config = dict(
    n_experts=40,
    d_expert=32,
    moe_layers=[0, 1, 2, 3, 4, 5, 6, 7],
    norm='layernorm',
    attn_scale=0.102,
    optimizer='adamw',
    schedule='wsd',
    final_lr_fraction=0.1,
    dataset='wikipedia_en',
)
Below are experts of layer 3 (counted from 0) of a mixture-of-experts language model. Rows are named router (the router's row for the expert), gate (a neuron's input weights, with its number), up (a neuron's input weights, with its number) and show model dimensions 0-191. Each number is 500 + 25 x the weight over its row's rms, rounded and kept within 0 to 999. Numbers have three digits each.
After each expert's rows: a language model's description of what the expert responds to. This comes from a sample of Wikipedia text that the model never trained on.

# expert 16
router:506470484494485463469497548454487477499515529543471478521500484465459488515479520526512486539489522541501482534500464484517449497492548462492535521489476503502527494539491492505522479487503477471536512492510497522506511522503551501506499502533538496531506554472494522516539466489472508498525487542485547489515497528520547470465471511540520452476481510476499472499504512501523500510559499491478513503461475502499450471491518498504432555509498499559529509515492511492462436514459547504510524505494459512521479479447513489480504478488531480506518494485497495502489500490497528488
gate1:484498504456537484470537523516478457446485500524498492545521506469519481480469518456534515520484484476518470494512531481437540512504525463516499518482499492541473472520496487501463499520505526469534538497503527490514505491510509509481490494498495484517497520474485513476544476522453503495492477502472525469541506520489543468502487535529522511522518502510484487536487466470478529481549514507505512502495475478472473495502493527513454524454444481486499525562521518479486507590463521509472485520526502527532497483484482493501450478483542530519507527481495488497478540481512544500
up1:495485505487507570498542499532566502485475474492505495524523528522483455521520516521459522484516505503488510483458508467528486507497481499510507484506536474499523504476521552480482491520458556495495519487480445502476469556536521531493529496516522477479492460502450537499486517482513516533474493474532501518467505483531473490487550501541518532523495505471527510532504517522486470507474522500470495457491514467496520522516509503528466513525493482526461450487489448502559485508483461505529524473481492462502466486475522489484495484530459495503505480463498521499524445533473484498
gate2:467466525488513519498510481512431487472488533530517475526514528468483475470465496534546498507526500492525527532513466456494463504438552493481464506456515533547514503544506476508531466453523493499516536459487529523502474456494478535492500489488549503513507481499504491491489503523478496499491516486503512499486459555495466488495492559484514540498518527500488520501463469504491498506537506494484503517541476527490503512544479515495473518453503477539496480492510460474482501498490528485483541499520490501512494487475499529562520510542493504507496531486474459478470556533503525521
up2:545528498478493510499458510520544517509497497458503533495551524531476509495454483458491485458468521499476533508470447487475476497473477490473497492501490483480553497483507498485533525501508480444466481524479487493534478492480522538489458508486509523483491520466512535493533491501544484501559528564507509544522515480554511493503504540479483481479534498511462488529477494554501513521522480528463538515514474499466499516501502490483532545471523512527491510495477490485490508498481470464459506469453504475521542525478511540508490501513492494499508483488542474525484509482507566483
gate3:506516491465489491487510452511457516476536541494508452496476472502532482467500514486533463497494504555544511464516438509491534512500466477516490491465453481475519488510504524452545503453493507497474471462510543516501524518522526503514518480550524475441524528496479467474478500508520513519508470529561494463497464568504490496497525519535487479502489501493481534497486515546482500473526520484478483487527492491490509538481478538472506468496520508511489516496496540538473523531480492510522481522461500529532455494508521486524477478513478470498529527519506533471494512513495521460
up3:470514503497516493490508532526522489540481543524541463490507524510522520511529528485459524483524473524492506462502468464495489521484517522510484510484508487449458544535511472499499480477483531493502479523491488489508495502483504506489519505428491536522480505492491523486497500515454497490515490548487475524461513509530534552528504475487488516520515482538481532481498461476482491543489522533466426506476436513512500506463531523509491518463466463482486500499509524475531506459534494553477497531528464478506535520536506493511514466480523479519521491576489491473474499465529497511
gate4:491492488457504484485476534481487476470472460510494531507512469494473492520499469494527463515496510503492513475489493499523537525501550483492486546518501479477535514473505497487580542518506497504511527494477504482502531474516503481485533499528478549512463446531484441515539460501510478499472490529517533538511534496525484480516516498506526493500478463526510512480533487542500464521509517500462482495513513490470473514486512512508475486514564478498513545523494495453495488448509502512535501527518478536488462532503532465544533470481479470517535489480461477509477451562473502503
up4:525477482519500486535495500495528506514507501465506492517497492522500523465505510523452523529449507468495471536516534529523535469493490497457504469475519540472491511502504461517458518505492496494542520479506507551521497502503524492505488515440534502510519484502498546494437549502483471521505490490474446497513496490498475498479458478492521479453509519484508510512512520459520504442486508463516481487472531528540548500511545464525514483452482500533513465518507525546492471527559483489485481510505518484523530502485480467475478533502543508479483497503546553483533539484479476515
It responds to: The verbs was, is, been, be and following adverbs or quote openings in evaluative prose, such as seasonally, indeed, so, less.

# expert 28
router:474455479508508498515476535488474494491429470483504532518513460466457474538524521507496492520487530525491525522510481495500534504498521500483496525514496521484493513530507489509518513496516465505565529496482434490503527506451541492489494522501501524527481536455504506496497489474506525495505479532482528484475511517504485501494521435513511470476460497481529498484503488513526455487497521491545496513425532532517495500485514540438493516519505479525515513480486504497462461513506542523487495526498453506530482495481496436460566517511508444500467486496526524547500498494525488497
gate0:509462525518511510516500522522509475436503474477518527508531468515516456510521464464512542497483510482502491484504503527521483539529473501488495511454535493530506457534493491476540494449526482496505491455523497516537511497505488510483474510455495532489462503538515472505478499531515538508530491506507467501539478542480468479472492489498536479488504479544485566517499487480492479479510516454502466495480470539515491468530516530488522479516515503505494508514525550483450523504516507493462495483543545496439455516507487509505542452467523534495526476502486426500509508513495507487
up0:542525523500473471540478501514496497473478496470512522490482478540461517494466463493514507500469535474473486512511478502520503504506484466462511505521481517528537500512504496493501465508486491516575491492529488486531471541484479530519474511526488525475501511506465507510520493483513511475530478533529507467484527500533494520504453504492524462492522470484503526477490422443499456465578517484508493515465490542498533477482507504468507498510555534525491503508446476482468504465495484533480452531499495488436486458513497505521513494479539504488503520509481495507542522461536517491
gate1:498477497471507514498500465511514436438464452467470499537504530474489485497516484466546555506516510476504507555494491489509513485480462541520476514496531451491446512494538518489533546493513513509556496489506535524510539526493514498498506476484499500504470572453495489487495503526470505529470506527478482490457513494501489478507524501492510479489486487512496477520492510492446491500514539500491522519478555483445508500459516496463502522538484469525506513478500498495518492461502499486451465489504470515518492499506509442489558470552504512492550515496522497467505511489503488513
up1:520463503526548511502486475507515480515484513463473498525491517460447478465512511491538549501495516547500507579515488499525517489477496531505506506452490484474481497523512539506535511474471490486530465478526494543496490528490556547497477497539440511513516548472491526479507487494488501494510506505525555507482503470515510497500503479515484477463496511514469495531540477514484465461490487496499447529476531525490519521508473511492511573478485490493515521507470494472476456520467510520472507520473504502565510451481506467450500501513471479523474506497485511481491477498452491497
gate2:570466498518516486511481489471503481494469504514535505484498489544509472533516471501526542564452521513488511541518460484505533524490529470495533529480463492506501459518517466487516437514506496468494470473488463487498505503516525542511490505467445508459506489559495458488444508514492538493542487499487511466504513497488510464497502500493562485497461508497504519478505505539532465452500539446472480508539478486522512486505499515525480507495469473492509502512499482477509491501505530518499488525515486526460485460480513473531542480525549476519516468500535517501528479531514502501
up2:554476518497504500534445492500515445480457483496566527507523516536505540492508485493522493527456542507532538503537455531485567537516493506473512501504469497527520477521537500473498493508478533503455470489521465492502493494479490533470490499483498511476506486490479448460464517526461522535527460486496468492490497532494468482496493485463501519539481532507504521519494465559471494454491526436509476523506484464472533529507521516475467493488483516471509515484509510469489521529504493477474486510498465531484475477479511463495540491463515515535498496513518514479520512512487509474
gate3:497508498478528500494474510506461516482474472506487505464510536474521534516529452506502480490439467470545514506525504521505525500502505520518475478486545479517518480535505512476504487483523500520483544454495464486473569520496510530498473519485495478501517488434488506495502510519472497533447492496512488503537468489471475514506556505508510548469521517513511479500467508511518509501462510517552495501472524504476461509452547505495511538529502489483516486464487471504482493512524486532445486520478508505534494475470497456466549541544483510533451523458489501468513504508539538487
up3:514506511545477470493491492478496510483457468507559507519493488471506507508455459496479509487531479510522499491559527480488498466494496536486467491499500539529489503512472486490487534510557502513525506496510497499514489490481502511468483527509539533456481536474493511555516557490508508478489501499511510524453485482470475508506462498462459503430499494457523474528471498506482485482445517495488535525461517474498513493507504477460523545533503476509510481450496558487470531517474521501532527530497493481538526535523466540468518502490518509495470534487513475490558521492501544518
It responds to: Role and career words in biographies after "was a", such as member, guitarist, publisher, Commandant, plus common first names.

# expert 6
router:501494454512477460473489576489459540495454495501497512495526488464454483502530506519489481517469499545457509503532492464495521476503544507457543519506475526435491554514501503544495486494527477467544521525476485502463492501446509496489527514476503558526508546469508482488514535479511480526499530513506523545482522509499516492501509518544513475476483488490526480490505526484530494489484479477507503481492509497543458495479478488486505507482503481520539484506491536514475469505518544496489500501499468483497480521528518455430535503497473503463479494525507497538524485454521486529
gate1:531494509527464532504490508495519511477509509489434495550491490469490516474513460514520499467526515506500528467503504449442522482464463515518495479478530546453527505494512481491528484481516486516537558513527513503512460518493484488472483488500502487478498542445505522483509507550459516495508510514490506517531532476511541454477552530483502472474506489504481494463520468505493504496509473462520484549508511478471497498515513415535525492514522491500550459497490478510513505527457512503488516500489503485479466494519512522486483517492482521502541537458501435513518489475536530515
up1:508548498493489567501478509515518550478444517503488537480469453483509497496489509488471469485536488517522530461523566452483524507511496528489479515506503500500447532465520499481491499523509470473557533548497478446495484500548492518496516479469526504448514513506503478497481513526511537541550515497509529511509488427507491475534530518480473493479520502493525521522495481540494497463510492481485468536478521471497538527519489485541532519492475496486486495507455523518506500548513515501501515460499507489541491526500528523496525521472485501514485502516522443498535491491518505472
gate2:482542503477494457510502506499514515479433493509501517496500520530530486487439505462501480492502468486547497483483490456451497543518512550528481513445502436485515529467531524441483540497516483499495483506482549498487479490514485501491502504479530506452498503494499471489485479530531480537519502458476465468503502499508462544579539502507475487461512528476489502535487521514523474491509484472477514518466450491513508538505497522495524484520488490495518513478519496489506527492524482564475486477521513523537489512503516498494503471564506493503509497529489527484501508434509488501
up2:442464502516594523500505458492455528460458503469484503521515498486470504508535536514480513502482533495524499485520487493477472481483476513540516524491500488499466473504486515490434515463511496534481480490523500441496526524493522508517528502516509467494491522489510502519470466478492469545522488467479544510498500529510490531512525521530464516440503525540503514512472516459513483491529493509499488528462530496470495503486523512516493484515457534519494529457484518496517538560497521496488497486514563486528474470493527501453493501473520485487503474488503521461537534485519507469
gate3:469531500529465475466519433459493504501513514484502505506485502505521483457490519512445545502505477527474525499474548457487501499541490493517514472468496454470500511502530500496553520491509521512474526500477514497487482529542521514519481471489509497493507501510522473443514484529530531522490505491519478507474479529504439518509504522474525544467484496480488525535517551506517510526512516543506474508468457469515509531508489531523515495533483527490488490442480522540509543518500500517465550452502477524525530463515490441501503517523483493489466484510520508464487488452544503519
up3:509498499478491499495511495524497497483489458514552485490479513471518481518516530484563519513473475529501498511528459468466509511482499523508520492511491501500488514536503432484477513477511476489536435462477482538498514548490486512491516478536486507506528504496476500497521499516432530524503477472504499495550498493481532481492523515521495474481527480470468447495482483462525515532506463516540485481513446513498470490536518467525503536472495498549549481487525477482491501482507519512516468522570487497502533445479488455449546497489526510496522472536497475492512523548496511508
gate4:520551495523525529467479500512462555463477540498479496459485498541494514479484536481523541529489516457527455510511492524464515465454523503530502496528513503483453505486531575509474527512525488463529451466491491498497512526470505499507486503520492509537485526546515508509518540466480500470483480487515530485471512497486529534495470483518525511540486513501507488493487493497493525510512483433507498488521473505470452502481549497481501499467499557572509496511464518515469465469505478473522527521514496493498520492488470487480523484492486496467454508486543549476503500517497492501
up4:552485504510513526497477504489488527489523545480506490497501496513497511476443502448458506498499502494535475463506500490518563499485455475523484470538515513519499500484521568485450499530530531454536424520460504474489494544464471501522526488468474522487483493474522485494484535450499528527483491487509535491496508529495505545501487494516510536517507522529542507461491457522505540478480459495513552528513486496485467494487517471541516492475478524516470504563458542487488496491562495510509476501518474510491523492490518502496507523501485485524487523526536531500501478493493493497
It responds to: Prepositions right after a verb or noun phrase in biographies and narratives, such as in, for, with, on, from.

# expert 24
router:466486478465524477527515503479500522504499508481481491541519507494458454516509497571555496497483503541496473574491458481500500480472543517512522506473521502470518517498511486549498520486474472490532513515479464528497524483502478494483526528550525518528513514507473519522512476479504443540512496515531504528481527462513536520502496506565526476489455487510511463532531527490512467536509508481494464437492523510505461464469495539477487565473484466508506492527509512486500450499492522479492524521472465499517494470490510495474499455528496487493474467514513498496527467504509498495
gate2:494527513527540497494494510540554512481505474516522456504502530497474491504539541499504513491472483536523466524513506487546527519490522507523508499491529482457492527509527518494507538469514515511490482535485502528501460502505470521508536505489507449461486512512454469497522508499476538540490497457486468495507470537563533526485487506531462485512515513510408464512461518517490537480536504473505517449537542483472477490503492488487532507494479469488481520514547474497451512479452479483516530486536468552504538479528503522512515480511488478519515497503509474459514516509482494482
up2:405491531517492491505482502512518551486491513469450493483491462462470493523491463457477526479516477514526479521544526455540525498488515498502510537505500527513503479484517492503505504444469485537489506487533504492498478459516490504512472489533500567504501520478509441466485515516496511483483495511539541522483494530504522511467486498484487470527498533502526476480494467503483489522516511453512466509474521516521505507493488497507519498439478513501489471497472552518469497511483486469475509465555487525459496481512442479502536499516497503560526543524471499491508513517457504480
gate3:525485512468504509504554475531494464495447491485501474544486522498482491485499494538563501467481526500527503507516527463447538560507540518533484480443524493501463472485527492495523504488464518524485442517490520527527499517526492500511488489489492509499503451504463448462506491544485495519524534501510502516520484458552479468507473524503514503504524482505473504530509475510501498501488518507506434471493489495491505485477544520521507519506453470530491507552514443520493534528493492494480477486444525491522506502504479496545477455491511532497476489517548508474470491519469488499
up3:535538528533536508497526442490533449562497509494514511499494530499521498487513482461510486498437506508482519477528532520509508475501470496506482489500489498562513512460496446475494493539489490496524528507480531482516507472499485493524488510492464521444484536470509516492456522534510517501474486504463546491502536552505476475467508506508550526505506437501495459538526495473517495488528532496466509518493560467464543474521489492500488510479518530506509456505519524515492499494502512508513478504473498488499504478500462472510528540450506505472513470531499499492515519534526433506
gate4:527490503499476513516495472512498525474490498529489541508489512450513467478486485485505458503451524481524498465485500525486490488475483454467479496539502468513514495474502552478479547499497485531458479500482513481541506454546521458520455532509526472484486457541485487501485498493504463497522480488433525519479552472467477501495544529488514491459473507517456470524523466499510479525500512512522475487499543529500514508493492539500538467485522558524504526499486478512461505508497512499490508484494511476535545497546520543527542542511484523467493497533530527489501500548509462490
up4:539549545497478510498495472532479509492503488543481508518515499458502456488474517529509455506447507488517484504480497469479485503503511461488494516454502489544493479471519540477483538513516490546476515507515528490502494481536487477525474530479548515515514457524471457478496491515501487532516501499480507509498538449482481481528461495522510490495495499525493468532531461497433488527501512493531478471563507521505497528499519494488521483477552493522478528505503455446486512485511502476503525515477511480524514479494490559522560485523489556505465523515497505474537491562487498490
gate5:459541515529554491556506469500455493486481509499485480483523500559494501501505524520506571469511465488509502512527492511478532525481483526504488496472494486509499469462511465501470553446488521530501506483510493479501467466520502518461531499528479488450519505469465494512502530501560502508499466510561515496485514467518500531515525496559488507445505504517491483521514495490467541508487488495519504466464513483496492516506480523446486494514511491500477499513462489460462518495531447518478484513528523553464519482531480492510491498510485491500503510458494496460529484501545558504
up5:509483496442484456499506465517497460502472487512499524492523499493517502484509495479506529518483481534541529519524503476492469499478534496498493505503495532500464539489506508492501479445494531464528498460504552552454571514539510541494540511486543505551508539475503474496470506521476470497482490512490472467517517502515469442500505534526504515449547517481527499471510512490508488470515529441497517477512489481518513494442511498477511514528535507489501509466510484500500532487584501494481476515493540558517470519494486496498498483489468538507444508494509493478483499517481484498
It responds to: Commas, and, or, &, but, semicolons and closing parentheses joining list items and clauses, plus verb pieces like prefers.

# expert 7
router:449461460485508496512509556496494529454470518505509466516520477514477479529453509545484505537520496538476464534526480489502464469509531531474537506517494488470530531532501500543524487495526472503517508538485496491461518535466499490520520503493511544549517546476502533520480495459492478507511489549503486525481521505522505555507496480481500510513451516450529479513482539475532442487501499499486491491477525489533470481522497502470516500442465485503539487508503505524509461505507517473498540519535470506508468517501488458472493499524504457477516464509486531531460504467501483518
gate1:461530507512474518519513440511457504513480521507478500513481513507477460505487515498548522536533489494516474494513521487519517506463564530467477481503537528443484509498512481514515511520509495505489511499513487475502440511500450513493495497487452472468491547539470509514514540517550524491503506494502484513473482525494520528516521477503449497551515470510494481519491516510469515473455535497527494479470514474474471511486473523457492501472557465516499496518525517475486514475433475474507560534534488509468517499480487555500520469486481516475491501486491529470510536489533465488
up1:551427507524503430490469445549522447497477504476514514496510478505532518509504467474490484495507473508483494498520488487526509481469487498502480507461514513523501491512532488509522498498530503498511485526505546523448481526529479507488507486475491567507503499502543472486474492516492555518494478519495508477490523482502469500513446474441488543477482560500493530475534486514491434492539487502503478504474523500510516527507469522515486512522511497496484470505475493505526558526554491486477516523477523518487545494538511499467511483493486473527537514533531518490469535475484487477
gate2:464490473513494513517494471504505541495556540562530483521529483522509514515472546516470559497506496538506500517489497421488476476516494497522462494501524475531519474508483502499493472480528499496471469556456518540496491533482495507546542486507480524479523532498454506454488477493494515495510472489498487536528510481486528534488507510491490496534526507518491522523509452464464459492479475548473473494531500469521490521529497479484501478494468457498539470505489458493533526479510501508526543465542473491511520495496502447483478494501503455506488508518472521491494461449494490494
up2:513472505476469486516524489512481458551539486453475494485494487465459518492558494464472522559491528500462528527463456517537498474467526487479520508499523512486490488494499537509490489528489488505534553454507467509509515487519514511455506508500483485526481482498496513511559528487547468489520516472500518476541478531511473490483494508538504494491475482499468523529507500535503557519498488509524534464474487501480482476468506525486489519516573544521485520480516517512466451484432498473470477506497470499500470515502500507550501502516509465498531498455514492465488535506500509502
gate3:495551518494506458448478485569469501469524449449506477502495515511508504489491541485518495473478491510514488496496505487522492489542490515502492485496512461524505483486513493521515488505579524547483527517454493424504512495514480493492537465459524478487536511471486478479505529518455505490495476486504454489549489510520516528520522521460496486468496517453507502521486475514521482501490477497499467498556530475468496503505530528500514486458516467502505501526504519494497510561510480535488519475521527516500450517499529482477427534518513564524498511499499485497500504466500517492
up3:497500500499516503504469559534487479497487495503470497489505460534475503539527471532536501495532456477546504468477490508477514508503495525516526454465524502492506477501500447494505491505532509512481529457544496485477484559498467505512515512483479431474505527529504521516518482491463493515513507520537483494512507516484490473476495488517519555524488514539540520458468454502466524512497489474471513498547495473550499465492486482498469489520511505529474518507539538472489512516464511496500451451498509494495470514496485522463513513449482499538489486563510480507537521566513529487
gate4:470477512483499532514501477464493514500491512506466468531510466497503503500540510494481504503506496499493525520484476527443510566536498502533490504491518525493483455501533546473539520503502495506492481481528495470501523532497475502502467476449505503487506446482507486476525488538471506509466511521488484451428489496538474503481467533506512497494478508485493501474481461564457490502458533562496502543526504490509490520484492539492512499502441489487456499512507472503537488539502535489510512502514488522505496496496497459500473489577482513497555537492541461485490510479558499484
up4:545479482496466461439509507481488516510518505502471506500506501480521496477494478437533479500501495516495512523520474479505526522528454525521508485438543500518464507511507488491458532500487535484512471523522527481505484502528510528508524496533504539535519523473471490499518501517488478512485470532510507561544502486523436497509469478487459522506495520504506476551519498495476458529529511472485453502501505482485486524443548497493477468512522517496502522539533494534469523490516527482490491500484547514550542480480500514521477523489475542533492463544487460500494456536516516476
It responds to: Articles, possessives and relative words in running prose, such as the, his, that, which, a, often after of or in.

# expert 3
router:472503472515482478513501573499529519524474509482488500524515486547476456531483503514494533521498520531470497509485471487480455521475500489480537507506481506512536534510445485497506469473527457440524464483466440499494519518488508503517474529514508507512500518495509515502533480485525477481524481527493512535504498531478507508464510488515542487486477505473536468492481510449535438486510518508503477455493501556525474492480514488526472459470503509514522500502511516468492489509499532518457540506526482498488498493486469488478523533520535484451493463520509532555514483511574487540
gate0:490537504479458521515497512492488529529461484433493494439501488526483516535526547488473493539520500492466484496511529464547508486508485473502496501478501529499515522469501471495470517514472525468484479513499478501551484483525488483510483516515546515514512509494514541479478508533500529475498478503488503561494501539503495533516515510488503534476473522487487479454518513455497469490491490505459484441503503543547508511487510526496482464474493479491476420503501567507514494478454534465499505510504525495522522491518448528509491463515494451484483493507522505448527514468541476507
up0:474519519436448542510492536495477478489435523457490457500460487528484514512557537487487477537485483478481470497513510502519475501472467497485499544492493466510513516480496499480513495511457527510500479474495454529499548523483506523527470504487500461484516511492509541497495538522498515509523509497509518519503496527452513507482516511483522492467501473502490545466510491453488480471485531493464487492547505497554514511483502529526492482476515533490501461452506480448509507570454511507513471495524545527487484520513481535542481483505508479515556509494501502476516485489552474512
gate1:509529477488451501546541524516430483554528536518498457515491524495495521470499496519500550515516519529465456463506499459461489496480501535491480484469525496491566532493521503528533513517526507471498493481465480514484467462533505517506489508500478508516521520465468501471508469499501480494544532511460509466542514496478516515474507520470561528476497502488507513514518533502505476530482524506487500483545509480492503515516526470501500528489515484490502503554496507503503483482503500447481519520542503466544494465480526510535525493518496511431491483519481460463504501513544455525
up1:499462504486529483464475477463512537439512502468559514474504479483504499514493510514502464487483486497517488532485536544559526479523488465492520508526465499466452477493479495512473521517457488526532530548518538528486529504479507476489552507547515520516484497523508492535509502466460531489485506497514486497463524472541517487540475502515484452459487482469485515490513527472492533478543457504519518492496501503518505487536487536484480538517466504504515478486487491498522507515492524494553471502471503499509502551473509491483507507447494481523466506482493531515512523440433520486
gate2:524478469482479495516504492525524487592534486460504486473484495521499536497573487509474516467491462503514491522510529511537484494438518505474514521516502507492511546497510510494466511452476513503494485541485513523525480464459490496466482518539484496483458480462482484477512489502473517498444501501535518533496547504509523476487498516507520525525491515507482494432528474489483440472505491498485518506504473536525489499462477475499528474524449512474559471511540504504476527521478496531497473495535473503496520494522495484481481517511485529502512463532500515446515463491518489534
up2:509546498521497497462493493553483485498482508503491502486474502526543531521486475474473511472494454510465496482498498527494492498508495487488501504496526497550516529499492521501458512454499520539473492513502553493495475492503513538522474517494476473497477484509485451472473479548495547487493537495496570550511512489474542473499514498501531482535543517497452511483546478454475475431507480467501490482534510487448494509514511464534526459517494499502516482512534501505458549532544469555498464485546486501475499505512492484494507518502472533509521488524489506454489475499511472533
gate3:493509513464524543512473521488513474465494541546473447490469500502541502548469497477516516515499496501515482474492478528516503481467451532480506485505533473487550472482500472499480506470473525519500497490500535479523526495446479517494503501543504528522465526487496499523492501491501462534476535479520495477505478524487490509470449431499480513524532569537504489504514508483491433445476497540532520498525505547534495504553506502522513476541515470492481513455479509479513505478494484492469501513539511503500476492526521483470498471500505469472491481512485511480520478489502568525
up3:491510529496507535563477523563514504545496516549493488455497508562487508539495472479508509505502501462526538465479472505486516489456436528498479492499499496502522491485471494483483486505507512496483486456504565453511499518499503520481506519538488500527479476508470512477506497509499462517479508483492479485491482497476481496484517467509509516582529524554537504500508520482486443440488526563556525502498507508508511528514497485522511476508519470467467536452495485460479500462509472508462508467530523506487520518538491503489536495512519482475475524502495496508510497516511533510
It responds to: Newlines, colons, pipes and digits in infoboxes, list fields and tables, e.g. field names like Attendance, Location, Classification.

# expert 15
router:470474479462509509493499538477471535500474478509519467523506511471490495507498471547533473495520535518504473488497445525489503513486510512466549504491472555469514476544489461534499488477489472521503532507484474508490521518462516501486514516543521522516495545481528552523542487466507516496489490539517532514496529517538520501505490510541530492471470475489523457483491564459517466500506464480507468487500492496533449476499518524475477536471518472538516457492497509496527484493459525504488493492492480494467445497494479469453538490530490475525532473544491498531487456495507528515
gate1:424539483452487537534487535527523478514490498513473484514469506473495537517557503498527513504533475469533512481521464513483551496518503563505519480500497573475511481506487460511486531471500531500508530523466507455516529498487487489468515504470489501525501503509472496498502532499481500505493433537514519474468508466504499497521480500497464503507509518499520522507480521532497505485488511474487492507512579500499486529532463516489536525454486481511472496525447491495503503545486475454474486531480477476441515479524509545480488537492491484506500466464509485506503508476512533493
up1:521495483514510480461518502459519516486501496496529520503535460460488462524472537480538483507509491511479473527535522479507483511492510472521477484516460422502479528457481520534476486528480462464522483471517490526465505516524520462495491508473500514486486471482488569520487455466522460492507508480506503502507538507484487506537528468470491495496498471466479517516520514476515496486508459510520518471466489554517541480448517502504508514519524518503533516487535494556509506492521505507568563478513532490542483527482519449490473515511493508488494504468523547488468518506537481491
gate2:498516500500457506459515473498496504452470462544510463501476515494517487468477487533494510477550488472501532506498463517470484529520534476487489486488481530492524477535498438489487509468474496564489522514488543498502534509538529526502460500454530496488517492467504477463494503513492507508492491568505531485483474503515518542520504525450524526514488510452475479501496503519506431522487518512465465523568464493482501493528503493525519471511458531510490477500461475498497503499438535513475456496522515525471506476502493488526521530489514489539512505502502520487470512447535505494
up2:464506496539506522555521482487539529510524553482482481537492529510480507483465509538504514481510533472467494503488476496484529495514501456500528495515465493534484508508530566526525507519504499479521488520494476563518479514524446493478512492527511492525492513520517508532490460496507493459497491520507502463516486477508505466507526450492479523505490502481520517478461473529487556502475454511495493464525497486518543486557527467528436554446486446503521479497511505535470463510489513487494542460492486475498524487488510544476520503510499495468506493492482475463530476528509487471
gate3:495493529474529510524484491518492509492498523537466515503498528506498495485539483513502504490559494481457502497490459515511473515505492523499486503502510506531540498442510532510494486489463519542513518488477517532520492522491472544486516485522496446524510495458533505487465539498479509465485494497501502493535500473517497516522537505482493482546522460552518455465511518523467533531478508572489491539482458447503493530534527459473510498516514523488472457467454495470543496486480506480466444488487518545486465477577472497487509504476513470509508518501497465477477487517486485527
up3:499479507528470480521484516493537568473541540485480496465505472518506524517492515473457481489520526496498456478501508512522487491544531476482482486538479514507476498461509488502475493478493480520496536518497493516494511494526483534488515495541505522530512418490536528477463481459500477481449490561526510545478551496469523525515504498493490499562509491452525518484519452481514488517489509570490494539507542457488491480506500502503498496504489546500501443467516476522431488492510505470515478496528513500473496475507528503488477486495484499482494497509497512528467479445478497500
gate4:445482524473512483462488490465485497484501490515478505510482535480511462496508518482529470478509508481537538536513510471492471542491544471508576481484531518537522425548497483498506498479467494506470518521502517486489531479480504515511527468559513485493522499529505493522511497502504510492528478542484516506520513515496482484505487524498521485474479492530491496449508516476503523532509488525565474518532462474467456520512530516465517520489527452499464431466472529470516507505478480508496515475503482503515450485492448470469522489509463497505517515497524497477503519516468552476
up4:468503519521537520490508433527507527488500546539499497479510494479520512482479461505479502505523471491477505471520484447510521494517507509506472494502523464518530517504517445475520522494533515492477499459496523503488509427466489506481461478441484485492509472537526446517508487513471500475526482477532463534512479492496529534521494503477503488499525515498415507543474488493502528549503502516490511540483541511458547501495498526498478480511512514524505521482504496477508526486499500475498500549427473557471534520511491476479518498511513547513508529521478479523526536505507477509
It responds to: Possessive and personal pronouns in biographical or ship prose (her, his, he, its) plus sentence-ending periods and == section headers.

# expert 13
router:458480458491475517540532538461525537529466505524498525519504449491462524553534508532495510519473567493514473506440505497501514487512531494462516492497480522478486486528516496578516514511490476494516509544444481527515502482475518473480516509520472526559474510479479525475497450459503452458477511504511535519511518504525518495495514429501525497477475508486491500514525497511560499527500480482511476500469492515526473475485522505518470511491487483526515490512464506509468479500499506500471474507539477458505516499488501478492524532525519485475499474514506524534518455490496540499
gate0:522502514469530502534547447491498509514489489475497540507532489496526498493484505512457485542457510492534511510508539505488514498567510480509490465478507530519518484397509484484477496554467536526523497529505523507552530489511458529488476478486451527506473467492484499462474465499464526465490510483454517498506516501481501503481544494484519497525538487489501515476527488519484531504491509517517480469476506478485536498528482506541491513488476502477457501515465524519521524473521498466514475490502505472531504517534474471505485515486479544538484519500431508474482500472458510480
up0:478510481483508521526527525492535511494558539510496497504491496496494484505520470523483432521485561478552554509460487485468474488486492549447470500497475494546550490488479482487521522482473499534527471544500477486518498508524490475505527495488509482482518513484522515497496531489478477483547485485513464535504458503535493514510484468494519490507482503513510522507483478484483512524501530477507517471480506526531478471478531468501480477469499539519517516482501501576484524506507481503471456512549493547527518449452499503478472482516468466499496480519505453537534499536501473459
gate1:522500522478499550515526535492529542544480493555518514509498480525498533502487515494448453521514509478486514522473497502466528509539517471528472494485507518490462485453513483520489502533518507540483477506518520477497499563497513525503516498450497496526503487503462512506452489495489526493488466506506498467492522507530533476488495469488474522533491528486473521472496463541457510506472521513513481537464495513507510494471532572498512472513473472481442544512475462540464475508530513478504466455532494508530510528511489503481464504492495468531473516488507504504504497554455557482
up1:497466538466458512505488522476539525487498422518523507558486521461516472498483530484524542510468462490502495536501497530521496545488532479519496489482487485480522475523488489472510462492509471504473475533491524523462496524483492511472462513496526522515506496483465489502522464516455485528504499492505472476545507452519515478542483465497479505500502502489547477507534513493479472516498523542520502526525501502532469538467513516498498539540525493458491478498513524523512539463483474518484570492492476488517478502508523521496548485480540545478569509494481531528506474478519515521
gate2:533512507488501498496483497503563457578495495445504494497503465496512494502524502479481558521428502496488550483503506570521490492531436537511478491504504528538462462531505506516482463516483497516495465494487519500517521497527492545457512495473510527507477530528517499492501534474462495509480471473501475486518522538483489541486480502465488525545504478511493506518471487487566498478521491546472512526506521533516475515488481482519523493536544485471495476507515493454477506520519495501507430487477501496486527463501512492503509513479501463532482506507530494489484467514507465480
up2:493497510499519481455483524480465482533534493513548508508499510490460486520492515514502468471520466519454498488555526510502496465537534495538453487524500456515514516494493497487542520487490462465494504497509503537481500495476511499496478523511473504521507533501503505489545480533499482433533496496474495517478522523551462494513504500525499447453531477490491516482474549478475522511488447498507572493488485512508512490483481521486474473530532538489526488492555526454452531494471518539498534483482488511563471491524494486459551512494510491486492500506466489518471521468499483523
gate3:559523490482482488539496508492471528460497510501464498443490472506478533550505458498528488481487517468513502512459512492472533520524516497485450506513462549461474488470477507477494515494525514499490529536550472489542511507534471472471504478530507488473477489478493502501515502529495502466450517510477533482518501552468521533520452484483502524494468505551488485476497465496484489535492520479495528491486502522489500526523548499536564488502481471518498454468491505530502495540511490533495452494487502538505516534474490478541505482553542484531508488524527457472498483507503484501
up3:458510505466485540558576461471510505497442474521517548453522479507510534480500494500504470487461537450502493511442542458495496541502528509475484481542481520511493511478514512477511523482498509488448465471510493492509482467522495504486503503520468487502467509482505532480499478558506485497500483520472481482462514522507486534536491447486475539513483457534463524511498488519504501548483501500491537483496490501502497501516510487529549461505468511486481522493482505548522522472507475526497469506520532519493509485514502494534509460547492516488500495565519494514534508478485477478
It responds to: Noun suffixes and heads after the or his, such as -ation, -s, -ism, season, team, film, year.